Weights of a small mixture-of-experts language model, trained from scratch on English Wikipedia: 8 picks a token, a variant of Muon for the experts.
Below are experts of layer 8 (counted from 0) of a mixture-of-experts language model. Rows are named router (the router's row for the expert) and show model dimensions 0-127. Each number is 500 + 40 x the weight over its row's rms, rounded and kept within 0 to 999. Numbers have three digits each.
After each expert's rows: "comes before" lists some tokens at least twice as common just after its tokens as in all text. This comes from a sample of Wikipedia text that the model never trained on. Tokens count by the router's weight.

# expert 101
router:464465479503450544458491518548454500419549475447486532526509519497502535489437501468477503522476453450495423466561541471447464457557418545475473503479502502487555500558482463474534505589534484517475443442500501552569523530530563499517447535553564569429444482499460516456609526529428535505491496489525467447542464505526426480483519487544537498527571567523475439556547529512500463513511
comes before: " |", " |\n", ".", " /", "3", "4"

# expert 137
router:482473437418519532450502482562486572470568504467530486537411539504532510490534417453494517550414480461437492488530470458462473489545427550463469477503458477529547543520468456460519567540596466464497517459487552555518519507543537514521451535530496516469483474510469534435538527533473499469553502507527461416501519530515458444539549414542507464552534522500460470563540567466523479479535
comes before: ",", " (", " and", "\n", " League", ".\n\n"

# expert 95
router:469429494501504574448494558557490512439503500498555556558456537563554558504462485483472525510507511447509504445518540460475457495544424536493473505457503516515523539506472425501542529558539473478498493499548488544490515529537528469573506580524571499472428490483428524489583566589478535477503517555579459460542450520532475460486556489548544520506559552517466459536532555440517453497550
comes before: " ", " -", "1", " Species", " Genus", ":"

# expert 206
router:468432450436480546464525551553450485480496478485505597531491534496488558532453500464458527539489483485534481468544532505482440506547477535477474508438462449512519497531482435469565499557508455440473445431498488545529538516545507448566448521519548501450467461474482508488494575519437501433556491513548457478542470496568402497504506502519541525553558478494498453485551553453557432417560
comes before: " |", "9", " of", " |\n", ";", " place"

# expert 208
router:443478486505504515495472551524457559477553456467544557533479563522559539540489467509438585531476473467475430488499524430447413475538481577462443555458464480503533520525500480474562518554539471502507439469498509527502516560510551453518489521523521506470471490477487516416520530549497518474552535546589494454547435542574456458505507457571486524539520577493420471549532546469494449464482
comes before: " a", " been", " be", " not", " also", " an"

# expert 193
router:387450500437475549485510560525439566479512514460513557595471555551515604511481493487482572526467432416505470505503510478491476473548461513479482512488429521479522501544498443417563491559512479500442501417545508528517513553515540432521467514536494544484488506468508529484558556520453514434531532505573482445562473523525484463523518456565518481505486510506503496557509510500565490431527
comes before: " and", " The", " but", " which", " In", " He"

# expert 60
router:462485462479498514466538489541470494446529466444560482530408577550515533473477450483406547514439467432435526493525532474481440414519481508454469570432501482554535526520458472491528478520542462466420467471585513510501540522548532481489481533524591539419452480459497522465527531552455520469505530568545516460521474538537500480522513442525516561511470518535439439550520510476527469471535
comes before: " by", " to", " in", " with", " as", " on"

# expert 215
router:421461463478518584455495517515502545434514482490560564576455520568536580476432506498488538487470459464449451528504494444460458445544467545521438541473476494503542572538489425507538480520524516493487495448501533519511530522534530481529450536560495509470466510470444551468580574533448548506522534497514434495547467520526496455495517458540580538507580527534473488576559530444542476482526
comes before: " ", " \"", " -", " No", " The", " Title"

# expert 211
router:464488473458491503410513524573490521458544464476487530546508515549527544488522511450499604496453457492483498477580523507441481459582477533490423524490474518553500511547486498492574539621517503475435473463515491547500496502509584460517494494552503524473426440468497480494540523520441549500539529536569444444570440510539449477538536522549578542507504564518459474522516507492497445445525
comes before: " ", "|", "===", "==", "See", " —"

# expert 195
router:484464418478435552447484527499457532490532497487550514518471501487591499506520496501479548556443435453522470546517521450476448474514383544502430498451480448568542544572485491432504486518514453492446469467511494585505562556566502455543464526524481519459483504493426524465558506522476527469477518548588492499511411536531474460519527428521511499500494535510472488508531561496514471441577
comes before: " the", " ", " a", " his", " New", " its"

# expert 52
router:474508490415449529479478520544463565462523494425517564536466515524508553475498466525449507559476453472465447493508501437437506499563403593476484531504429495480513505542471455470559495512511465488465472447531524523539524483512506482584486504520506535463455494435439522459532483566461556440588548537554486458522497588547461489500481415516548499510496547490443470531519514440500497428499
comes before: ".", ",", " was", ".\n\n", "'s", " and"

# expert 230
router:466481475438471540495514506524472539493540502486522566575496561495538545470479482497439547532493476467528409454556508471481446513505498479508484515486503527523532520515497463450525540552519459517438443467519545522546546595519558413530509534531495533469482489458506560512522561534481497450565550582600460438506462607534447477491511466546506559521494556543503420491524516463504436488553
comes before: " the", " that", " a", " \"", " his", " to"

# expert 209
router:502418479447462519457461505531482489477544494500554520550413505562590548490504456499519505515469480487498451522499491476445503466571502528465494562465441516509518511548501497516511542536534517479431480442552517532505534508539535406504480551527531593503504477405467521458543491532481558464494507570598433457528491489514441486502534483572518547496493499563465438505549517515565415431497
comes before: "1", "2", "3", "4", "5", "7"

# expert 175
router:485427489494473514508519582527487532457503487505578577533408553542534560550505484472512575519468493475515478470525543448488464507546501559496472589480463455540530520511468478489522515542547436460457460453557506555525518492537504408543436547528490549468486459447463517467544547563462519482501568516570500483557460554552496478494557452548545529497532506488474458560499515487565475486577
comes before: " ", "–", ")\n", ")", " he", "),"

# expert 20
router:492473430470490511488487551505452577513545480423527502498440521500542542557488469460491541536459518419465503473530535425500490467572441515459481505464520502508514515535494488442487521553554478470455477452482546535498557511524512509543438533528486491445452462472462548482491511533468536473490504520537494450502464574508436385517541420534551526551497535484447449588545585449548422479514
comes before: ",", " (", "\n", " in", " of", " and"

# expert 196
router:433462503466432508515490517532491572441534509464523548520448522542530539494521503480477509547495501459467532463543539471473497510521478541428446537423412496549524505534485470478591493531507452408425480476510535571577508533560503488549480540568565527406469500474482508518520517567467530515492517584519483491513488555525448460496557491502541487542496569450461453555523532471533476471571
comes before: " of", ",", " and", " in", " to", "."

# expert 180
router:424468496468481516415465499541471567458546495410540532557444553543541586494459490487545540535474463462509451513505523463473486475526471534486423540455472448480530581536492467445560492532530435488442490467520475524520486541532541454526426533541492496486478503449472562478539583488447497475517498540533485464518443574501492461551501446554555517497501506475442484584531569445504493475496
comes before: " ", "-", " Succeeded", " Chevrolet", " $", " —"

# expert 150
router:492435498492457483504512542515455549462512489421582570513424540552521523523502497475489508516456484469485508518525503490460455469547501537486451579426432495574506519509454493510502594526562449462467454414523528560543516499510504479493445551518502546427485496429457523477528484525465555484464506513547456454554499507535488441511513421551546497529509489516487457598547537488534438433557
comes before: ",", ")", ")\n", " (", "–", "\n"

# expert 121
router:432410493505462507464453529573457500419532498461527537527483529615552575475531435502499540537448468517457526515550540488452468492532484536509433510476487525605627498571506493451524495542511477511520512466527461509495516535526561471566492503537538519453479527487496527464544513523454528464502473538540466435565474513508442484518544485550539548510521531488440498553502533468505486487582
comes before: "1", "2", " the", "3", "4", "5"

# expert 188
router:464506487485495541441496549522490550446547514486543580566436538542535612511493540441466572490448467470473486445536536407425471449569459549480447564484438474542547524490454496447519512567532471470431464445564506552506538525516500469539478502532487530517513478478485534459546512560473524475523527523579496504550475516497456462536510451550535492524505532511494494535559539469520452465554
comes before: "==", "===", "The", "In", "=", " The"

# expert 98
router:459454423464487565492528495540482535516516500501509528519466546558512512526476470450480580587505456471493479435500537427518463441568461582504490525501440484530513523553491486473500469520527454501485497456589538527587513541510491438564473581541547576453480461455456509513554566533490537468500524537525460442577473506530496497549518477573516528494476518502423441572512520489482461453515
comes before: ",", "\n", " (", " and", " is", "us"

# expert 248
router:449494487481466529445518514541489539438498489486491549543473531522541599467494463481508543553485514417520517471507541454489417520524426528474453510455485474542539546520499472474527549535564461471411416429533510544546497481518564486502494504535508557430495447474501516489576504492488526438503508507589501454527470552543469498512532454582508527510580597480467443525508555495527434483507
comes before: "|", "-", "|---|---|---|---|---|---|\n", " |\n", "|---|---|---|---|---|\n", "|---|---|---|\n"

# expert 185
router:485489485439412588488499503507475544455515455478547532589480519535537539470462490523452520555465430477479467488529542427495478459526479534497488536509479436527581537524505485428485498565512444481417498468511530551554485544514500462550445535552513549472528414473439530510523509543496513501542512579509449409536452593495463440526548477548515535519496515490453484530517511452501434471503
comes before: ",", " (", "\n", "'s", " de", "ya"

# expert 197
router:486439479452466569498502537513458580503528494416523568535484514539508538502481503461471519547436463447485469528561476440479445467542422569467472487501489498496549512549461463490505545512480461494453479438572500519541516544507541494551436527571548528456449425471481553503523528514464518449510517511522471487536462528507451406502523403578548503503470554493491477530569556489542450463549
comes before: ",", ".", " in", " of", " and", "'s"

# expert 249
router:472445470493491533457494502540506535462503433464501486518502543544563526485482482489484595505483497470501426527499547473404484477564453581520434591469455489568531530494499416445563558545509495487418476463506523577487528551531539449506463514561518502501443471475486530448543521531469502453494499505568512481564427516513501477516505460515480526540504555552470432506491540489499433407538
comes before: " the", " be", " a", " not", " have", " to"

# expert 55
router:387490495440499530471526512553516589481512503470499505534452544554506558509485451487495547476462488467487443503554528488433537456536445561499495539456489447525503570539499408497519509530537438500492475464525518541520550527539551452566439572518540499488509517473477540463545558536411550448575582534529540513538423567525497478520535485542535501525511519468481490513520489521488473497593
comes before: " ", " The", "9", " In", " It", " This"

# expert 252
router:487498492397449567492537559516493530503527492488505553512443527544508563566518469450531513492462410497467459501595501467451514498512473516499507546441480417492581592525471460480514492515535480446483438496512537526520559544485544463587479562512561524480467448501473510468504509508462537491537541548549473492520428546571480504529502453536524486531538543471464458535570527469506438489582
comes before: "1", "2", "9", "0", "8", " early"

# expert 13
router:477425442482462572515497524603475586489540446489540554530504535564511567523524510494471530512481495457477468474525566469388493497524491549442508562489475439481535565544457475464514517604532449492500426448517511524515533520538519420559451511532490515492468470477466525435545539549466511493527552537549510457554474509519514483533518449509565512566549522516499483534520530493548451454508
comes before: " The", " he", " the", " was", " He", " In"

# expert 108
router:466472458470451543501530486494508541506528533422526506528393544556486531543479495498448519498481457458501468442529540493473497444551444534447494566494499468569541555489441462451520493541579447481477462491548553533517527528522550508539447527571527564504459465463495540459547553556457511451539523524552521490550484552537476493585513423550535525531472549487436483584543521517486473473555
comes before: " of", ",", " and", ".", " in", ".\n\n"

# expert 192
router:425469523460441539448462484545465543462504448497527490560411506529540589510516442530456554582493437481528489475542543483480509467578479506498467525507493511497498551573490495478526521513531485472483462462524517528546555504521540470491473544526548535466422485435435527507560533541442564474515467518569450461543426576519487499598543487600532550517510527499501480506477521505494472444492
comes before: "0", "5", "4", "3", "6", "7"

# expert 10
router:436411472480501513490503521526409518449540510497536499592455523549573576464513521494466540504432445449528419517523535423462502498530477552492481538480479500509519536570474471465506542541514495477475431487522490574489518499547557458547459507550529532494462475484431542517536539545472524419502516590529510471533461510487462494518547481537520547535528519454463461536545544500569416481562
comes before: "1", "2", "3", "4", " |", " |\n"

# expert 179
router:485470468471451522493472545539455556462557502466569549516446539491557532525479524438518511506500503481483453502534506421493461491518470544504475558506506449519578526518491487460488515522475428453435503398574540579506569520548526479521476502527509516371480477465401534492531536501457552474501477535527487440509486542483476432499547462500500556512508541482443473510509569514573450426513
comes before: " |", ",", " (", "\n", " States", "'s"

# expert 201
router:488442465499478528492467550522488522451551507495577569545418540537561552524467479488447572513494420478511500496529558460490484507532496547435477532426450482559519570558455509463499529525554430454477450432556555531590507498538525494529489496536502503495469469438483527455516565539503521488522523507542431478551436555519475484510552411570531548495494505518480484538529505434543484466518
comes before: "–", ")\n", ",", ")", "),", " |"

# expert 224
router:443489489490479543433446544543485545480535496463497567568463571499551555511469518477417538490497512500484441486505513429441482457516448559511472507477462438528555569491499477424486486541502489448442516467578526523507551520523509419514496535487498501524468447452477568489549516504470547451536506536546484501508437541528422430546540458557538519556567517502472466568539524451535467453550
comes before: "==", "-", "===", "=", "The", "|"

# expert 88
router:433472465491485505509472509552456554466530518448590559551478552529539542467458498491462486584504497466520479455525516451521456510507485533462454486495469500528566493542496496450537502529482409452478498485526507566555522519624512490547474527576546551477432495440475548453526540518454521492472513580528479462530498559527483466518562463546564539525537545507461473554512511431565463485563
comes before: " of", " and", ",", " who", "\n", " ("

# expert 191
router:490507477474428524460521503526499585397518514479551545544482523553572555530522480448479554508454440484487505509519518479476456490520502535479451564466466505527505502543423479497559544510571454497437439466511539493568538496514563498515521501544565580479480422449488506520503493516469553481518490531527444453575457515534458522531489490598539510564529484562427478556497516423519469458526
comes before: "5", "6", "0", "4", "3", "2"

# expert 164
router:508469458467490507517511549544483581473555484438582572514494539515513506481471469475435540514483473503472440470562548431424414506521472530432462512482489477557548508515490474423545483522513434478500430466547512509542519527545528381521448547551548491455475493450453501431541537531483513448542497572560512490536477543538463475496522476545539549507518549540452456544517522466486454468497
comes before: " was", " a", " to", " also", " the", " had"

# expert 194
router:437498475501478583494530560538458513461502470507515525584516537540581568530509423481498518520484521455517486489510530475427470469559444556483499535437515462550538535539475491445518478570528448475407503465513499516492518540526578497537442547535528504506494494477431553514554526509508510451538528569536476481499455568526438375503541469533519558495507507511468463518526584442524493488538
comes before: "-", "|", " •", " Born", " Coordinates", " Website"

# expert 220
router:441437497464458539431515492531464538419495491434571549583464532538579603475459431507516518515422479455513469448500533477474446481514436525493459532470489480492522573507490467487512510517580468502439459463520538555519522514496504424508468493518502517471482468474460564455560566535465558462501515493549473467506441507523475485534533447560549564500509566495472439525531504460507453448512
comes before: " ", "|", " Party", " Preceded", " Total", "-"

# expert 143
router:452486454506487533472477575566495510480515487463534586485450552528545537560496506500496525502443463471472448447521546494471474468528467505493452527475483492573545520548407493477512490531570470507481435478535560535518527567540544469531501544495516525458456497453494572471549548554418529463553578559523484448516444546541457496497550510552528577565515576555489486501530520476514448498572
comes before: " the", " a", " his", " an", " well", " its"

# expert 244
router:444461497447496504465455545528476506460526505468565494564442536512551552474466500509533567516472435417526496548514555491469455457534469521476427526447461528482536568508485425466514513517543481458421474463528510537538512493558541435535475592539493513425505480479507520480580568561451508488497492521521495464549387535540462478522524460549544488502530543482464443572547494462489503458509
comes before: " ", " —", " MPC", " +", " −", " ±"

# expert 232
router:460475467470508507444448554552479531492538484492537570536446519539583550549496529432456539554470450460519522538557509466432487478528442530465473540467473490491549558558473482479518528550526422423465471469528505564494516537550555435546494544512505533491445457447452524497560573543482505487514547582567469429534481530567451455518486464545521521513479531479476464533499528438497498492555
comes before: "1", "2", "born", "C", "R", "S"

# expert 148
router:479484511449489518459498495557476581478486486475537528506466521505521600457505495492510500584431510430500489486507491436465463461577481577484509527477423459532481526545450479490555544536544453462497525438569531568540529515529593503549470516514556532493431461479478530462523531559430510483509512537499434474539457512516498432510488432528519550525505582523480421534573548490512454464513
comes before: " of", ",", ".", ".\n\n", " in", "'s"

# expert 134
router:478506430458492496498467483559465577469574505418524522512470520523535547496517444439499509574418477432422487456557491425455494445583440537481444513482481465556558565549438455430489505534565461445487476483494552531496525520500522506544475537491498541489496484527465547490524543535447493511501500492542484462542479512538496457514492422521557496510534532457441479553559548428527485455510
comes before: ",", " (", " of", "\n", ".", ".\n\n"

# expert 187
router:507497461444453515491473504588465592458537442450554501533463529495553588506456524442512493564415479455479483503563508449452482503553420536525489516518510438541517519521490472468504524546511452504492473487572513556546510519558542510586440498530530503493473418466486550510543560523466520476503514518528469468560465541518506441510555459524560595521497524470432457551538542480499482476537
comes before: " |", ",", " States", "\n", " of", "."

# expert 40
router:418513448462473599474489525521456546452494472472550570574445546535569588552469489493455529538486510461497489481506524477457396482545456568496525533473516475531521573502490475461530499532509456458425505453507526511534508519510531447528437558536515529495440477463494527502511554494514568465506549513560454473518468576544474448496503453570504498508549514497455499524543496445542451430549
comes before: "-", "|", "==", "The", "===", "In"

# expert 62
router:451455464457476598449461559521455544486524478459535574552509558517550519472505474494483556575450449497465446518552507486457502436535424514471446555507444497575502535480491456470560508549518470484451451470491529538497512546498517489527439536518504539434474492462440531473513534559431529468520562527580527461580431562521466460466534460523515503521477546511484442502513543496548481447513
comes before: " be", " the", " have", " a", " make", " take"

# expert 28
router:455463458490466591472535513529502537481502500460551532538496566523491530566511482469496530516476494456479462476550555460456473450511456545502470556496479473539533601515464473483502509591500509488452410439501560545495524549520558474544510544533547528443425469448442557488505534528471541508505551540551507482534439534492488490526533510512520530544522592576485452547504499466555403449536
comes before: " the", " a", " his", " this", " its", " addition"

# expert 123
router:464498494497506521418498501499505557454502489487551527545471513556563567476480485470524577485437444478497445504545554425490460470535412504470429562493483473502512566526473462512495501534512457495437486475537489525531518511492568446536483498520505513401456482471419529490541594496427543482548528559522466473533447588528505467502512502520545540495527522476425478610542545459508487477514
comes before: " ", " Candidate", " No", " —", " Votes", " A"

# expert 107
router:451470445463502526481486501591446515465523458420530542535516560516577534512512471507443520595499400472482492533494575494476494466540453547440406487450490463535561553572499475458515543523499488446445497463534542546546540535507537499548468506496508500464506482473518556463538520473477511443524477550520426483536450538491500417550504484541541563545498535490451467559520551470506461478478
comes before: "0", " |", "–", "9", "5", "7"

# expert 127
router:436452450482488510477506525539470539483541484437556490521490538541545554533507463506464558572446426483494484501523590480412482453504490513476443528485506510521536552520479503467511559556520458474412474461508561529555550521510536486495477504516515511463494456424514538453545514507457501437505469514548434468553424576519494445524541468568501559521491573467465488546565532419503459447536
comes before: " |", ".", "–", "0", "°", "%"

# expert 235
router:487511496440480549528499489530493553453530504445531577526451553525511557490476502443451488541437479466432506444522529415451454464508403528536425553488434432532515502513457486488515502521504428505485465489580558528554505540525561505548472529520546535471454448454455534508551545509477556493544499511499451417550488508549477445506505449497542569532482554486443426533526529467499498467528
comes before: " States", ",", "'s", " of", " and", "\n"

# expert 26
router:431439447465401553476521564554510530486563526457523523538490585540559534537531471507531534539448491489502457493552514486453443480541498556469440527457460521553492521513432499512551496556557498477469457452525545521525509530542545501536513510518526520494447479493504514453516538560458508488541554554551487444541458556507471499549559490521527491505493540548478401511527505427539442409562
comes before: " the", " a", " his", " her", " their", " an"

# expert 173
router:461495450505424545433519516592473496490547475469505495483434503550530551522448457457438509534466497475440491481499517512413496464531452518519446553487480418552539527525492463511549456526572457474455504430496511534535489533532523498509497520499544547455459478450463569430560525501433562497546554575537497437527504525545449519494494439529531509548543530527471385505506549482492488487544
comes before: " the", " by", " a", " in", " to", " with"

# expert 205
router:469485494521483529475506536520503573428518497493556540545427519508538554551531449470444579502457414470459499495515502478474500510522471556473477545460483460517509562539439472460531508535571434470470430475551540538572522530513531490518486511542529532479477460450497536479496525531490529448532508568532485462532384581510454457507568456562537508536552545486432468528537542421529463472510
comes before: "0", "5", "6", "4", "8", "9"

# expert 73
router:496437439447475584459507527539443521471477495496516535517472525534523511525438474451499529526481498497451530433544496485483438507512442556467450512447509481554560576548477456497564507544522478507471460465542516531495550531512577490532456564511565518479519477449410502448528558532471537440522518528524447518504466504572470452502563512518547562499564484573485449525541571424535479469563
comes before: ":", "0", "2", "9", " by", " office"

# expert 210
router:503457441471465495475484518547450524477546494459582508570507504490561566533527477492444521515408409475502486489547546483432497444558434510454420530477491451477529543566506471476507527544523435481451465494529505554530548515473581514507475516511522523474500496449458604490480512504435540466559549522508428454544472517494498493578526462547530575510486508475414458535526523462520470477499
comes before: "0", "9", "5", "6", "1", "7"

# expert 251
router:458468460471451505482535532563473520485551507423499566498440553529520507503449513481401557480444477489475456483510550445486433469521466507494501577483500506534516535498486466473550511528550434506470417487538516521499516570542544469521426525533527524462456479459464535418520546536438545438587523539539529464528466580524456494531506416560504523552514544541448485553539507490502487460540
comes before: " the", " to", " a", " in", " that", " his"

# expert 119
router:424464460458454515455448502552449559479502490509542548547450539539554543451491482514444504560483467440537480485552550485464456494532470506508497509481451492534504552578441493472498488559533456432462495439501511552538561511492539479519423552540507528465428500470452496441532535539442556461514491532570457521590459560518489431524521474581528537536484520495472419511535547478485464466511
comes before: " The", " He", " In", " It", "5", "4"

# expert 254
router:461416433490486497504530521550479512466485498447505586510479543503556532492492501462474525562492416505484455510546526512460499496514494549476438550444498472541513565533469510468567540518509481453430432438524530540531528525549538456517457517515561545482495440480486510508599513526454533451518500572516406492574451584555503452520502465559530568530539557507488451523532525442511457477523
comes before: " |", "–", "0", ".", "',", " |\n"

# expert 43
router:439510472509497507449506538539459515451514459461534503556416570563515519502439478498439579511444496479478511500522556491462438482544495545507491560466530505583559525539487460455556502516555439494457444475530484518512524510521546467527461539565558540433445508464486551425512570537465513456526519552561496461568468549546440504504502424532539571496504534516476451548500532507511480478570
comes before: " by", " in", " to", " as", " on", " the"

# expert 138
router:458470501449495522506477557559448578470513504476570627524488569524506557440477515466453489591505478478497453442513533445462506491506443525470474531496480492495544518537487504457553478524511422485479483489510546535568543509513517488566476517502490568450456476455460501508498524506509566505496536577519481473518470558548460450504554436561575538522516581476439452548522549450536449489530
comes before: ",", " was", " and", " of", "'s", " who"

# expert 151
router:478417500492507507498486530539469505434543506461510558550451530530553584513524510489464553533466427466532454503546566495503429508523494554483495544460513498531571573567478505442548514541543493469489423447507539522510524535528573444528470562526518543479435496467438525509579521532503533428514530520554491485552482528532462480551532475524531530531542528502470431522487559448580428480542
comes before: "1", "2", "3", "4", "6", "0"

# expert 240
router:428444456506467545481574484543432573474516520471555542549427557537491554511508451492469509541514479456477448494504504505506482501534472524454454539501426469538502525470506448455553483539566467462400462487484490540508537516541515494490429525520512577453426482447517517476502550546458538458517494545517505474514475471513458500511583435543560496559522541477469436548492523460505421435571
comes before: " of", " the", " with", ":", "s", " in"

# expert 239
router:442470453462436510443483555577516537444555495459541566555504556560555497457506475486529532514451501492519468510513514486447435471557515516482458520455473524572539516591440499477508554567532506475471478433540527565497504531523578456491478501522517577468429472429491497426513491533455535463541533544534487459548415513502454479566516454562525538520492548515485474502499515469531454480552
comes before: " the", " a", " his", " their", " these", " its"

# expert 29
router:495477465450474521497478531539459569477524472471557510546481571508539500472403507497504494515437414481516522493571541456506505495541471570478488593469504502531513547556467500453511489560541458512397497439528552547519547564533501397535476504541580536487494480434440550496509532510493510477497495579521476418556461552503470480509558484542550515513504514506426474541492527459519443477514
comes before: " |", " (", ",", "\n", "'s", " K"

# expert 165
router:447436448482503565478525511494455497481528470470508488492447539565494558469525479456477567552509509416507457521493535424468447478534423525452451521514457437510543511526436485483501476507491485464427450450544495568486506562487528508486454476528547515473472500440457551485489541576447538463550559543537504490549400501539494466510555475553467543537502530569481467509547482478596468459552
comes before: " the", " a", " with", " The", " to", " is"

# expert 149
router:443462445494492565463501541566494577418495465450515553549478538542540574477484443488482555515481499452523535471489541499488452478533426555459447535444505450526522541509459466470556494573524474488401427466525512537542552488542543440543459520540508522483481415475490560510568540504492543472505498515582503464513482534533472481513526499547521546503536575555460444505530525444512451490509
comes before: "|", "-", " ", "|---|---|---|---|---|---|\n", "|---|---|---|---|\n", "|---|---|---|\n"

# expert 132
router:417485466439449527458526513542484512466528455400530555558459528546530521533518513511497543526452443443505478537531498441448494495539503527504458530422488481578533550586457453455517530526542514460471437445516518538490541493516516453541493555548506569484450479451494492496536514547461539467523511538558502453557440524508442497559520455499534508519504522548482489505504579453502449448611
comes before: " the", " ", " a", " his", " their", " this"

# expert 19
router:493505466493436548463550519536480535427498464448564511567454513541516528494455517427462532507486487442462501516530550492471470468526435544498479519527526492530522549512483467510531496558558502470416439488542506561512501534538539452547443503577565551493439485475474489473520570544485527501525505559563467491506498532541527474499512401490594528527584549480481439531533540449487429488585
comes before: ":", " |", " by", " ", "\n", " in"

# expert 89
router:485493485432489531504472511570499581478531486453542515534494541506525557546471479422483500496421481472463478523538519440453444467555429540499461513502511419547522515524457481480504444537558460465457438483540548544553526527497526513575459523525554531489477418513462557500539548558466512470535533497536455430591470548509505425526525470543497537556515519464433461544518527459488474417516
comes before: ",", "\n", " |", ".", ".\n\n", " City"

# expert 145
router:457470451436479506480466521523416551445499465473588471560470519558566604531511471500496519529480511465524479489492505459449478500563492492506464511446500478574515490514436487477474576552533464467451484475538498552509527497497551487526512509576553537503455495450461515490539472527460590498520535501566428457520417520493489466521484480524464526522595502495429488524524534473511416413561
comes before: "-", "|", "=", " •", " Coordinates", " Country"

# expert 157
router:444480449502492540486495524572485521427521460465529527558466532556516532538487460445462508516495451501438478455564471467441459486533422576453459520487473490537552521586486455466512490537545478446442442473534513545564506536506537506518437508570507512514500418460514515434545523531491507411518506532512463483535467501538469451534504491538515489540534500445415493595542498437497500413530
comes before: "9", "8", "7", "6", "5", "1"

# expert 33
router:421473458472467547416495516530464526475500512473545519543448531537556563515476482520510512539445466465529514511528527460461473509517473554520486499483439459568536515542440444489537517533528472480451418434531539552492519505562526482564467518545502522498423498477450539383522486550433508473551536548507514493505478549541468437482515431551540505496514545451506475543542526465556484416585
comes before: " the", " a", " K", " New", " his", " St"

# expert 171
router:481439472408511535519487550560445557491544487426561540564458567519520528513459501423500513540512469466495468514523513445483480507543446527481457540517508510517571523516488499433501506540499464485441493490535517539539557557506521454566440517558510520446483463451443520500530532512486532462489481558520479470533426572511468437564565423530550547522520516487418470526484567448556450505534
comes before: " |", ",", " (", "\n", ";", " –"

# expert 221
router:436504514454458529495519508515461510475539520473554543572440539522558549481523475472473506550458428491502464529541510457432459439563457517480500509501466463503545557591438433459549563567562484486505427460574566557534568508490504491520417553561573539493455440480490511496521519532472569485531549508521465513494494534529489485488528454498518466559516542509461449545534540488495437467509
comes before: " ", "1", "2", " of", "8", "7"

# expert 166
router:451438488447470501504539550511471510491491497411484569485477545543502541535439531460430530524450495449531426436524495458480453491551451512461517517487473484546543546550528464458546506549541438483482445474509505555499533581510511494525461535549521524492418497421434559464529508578458532439544526529534519476510431570520435500515503427560491538558506531516487483566512516460537487469553
comes before: " the", " a", " with", " in", " to", "ing"

# expert 37
router:463472492495448535499530549512490525473515482493596540605431586527561539533511462488434536512493443456506514530530534439489493478536478519473410535467461446477519529539473480453583520515563459439451469437540519509571519520487500524551471533528510552471512484440486537468517553553495514479517558544520461489580474538541458479520553430521525544524498510481490444547546526456530445471571
comes before: ",", "–", ")\n", " |", ")", "),"

# expert 83
router:455467484457501502491504534551466507459519486434489479528462502505524531465484501495517538527515499379480421493524502496436503505546485524493431534495524497484501543514484446491543512544534475473429482446499509526558548552588571500536511504537557517464515410459480545500580560491421545491541505519575474491513437515568447501526547464522561517565588550474496416550527548490488449498561
comes before: " |", " |\n", "\"", "|", "|---|---|---|---|\n", " ("

# expert 2
router:462440471453484507505505516493453499486525475419498568542497547511503534456515524463417548539457518445508458485542524489474439505534485538450467519490452516561519542528499465458560527516482447462478424463508490524543512568514511477579445502601546557457433462458473492468496535503493515449557518553522475450510481573549501491513555420536532538542494522545482476612499515449522425471559
comes before: " to", " in", " that", " with", ",", " for"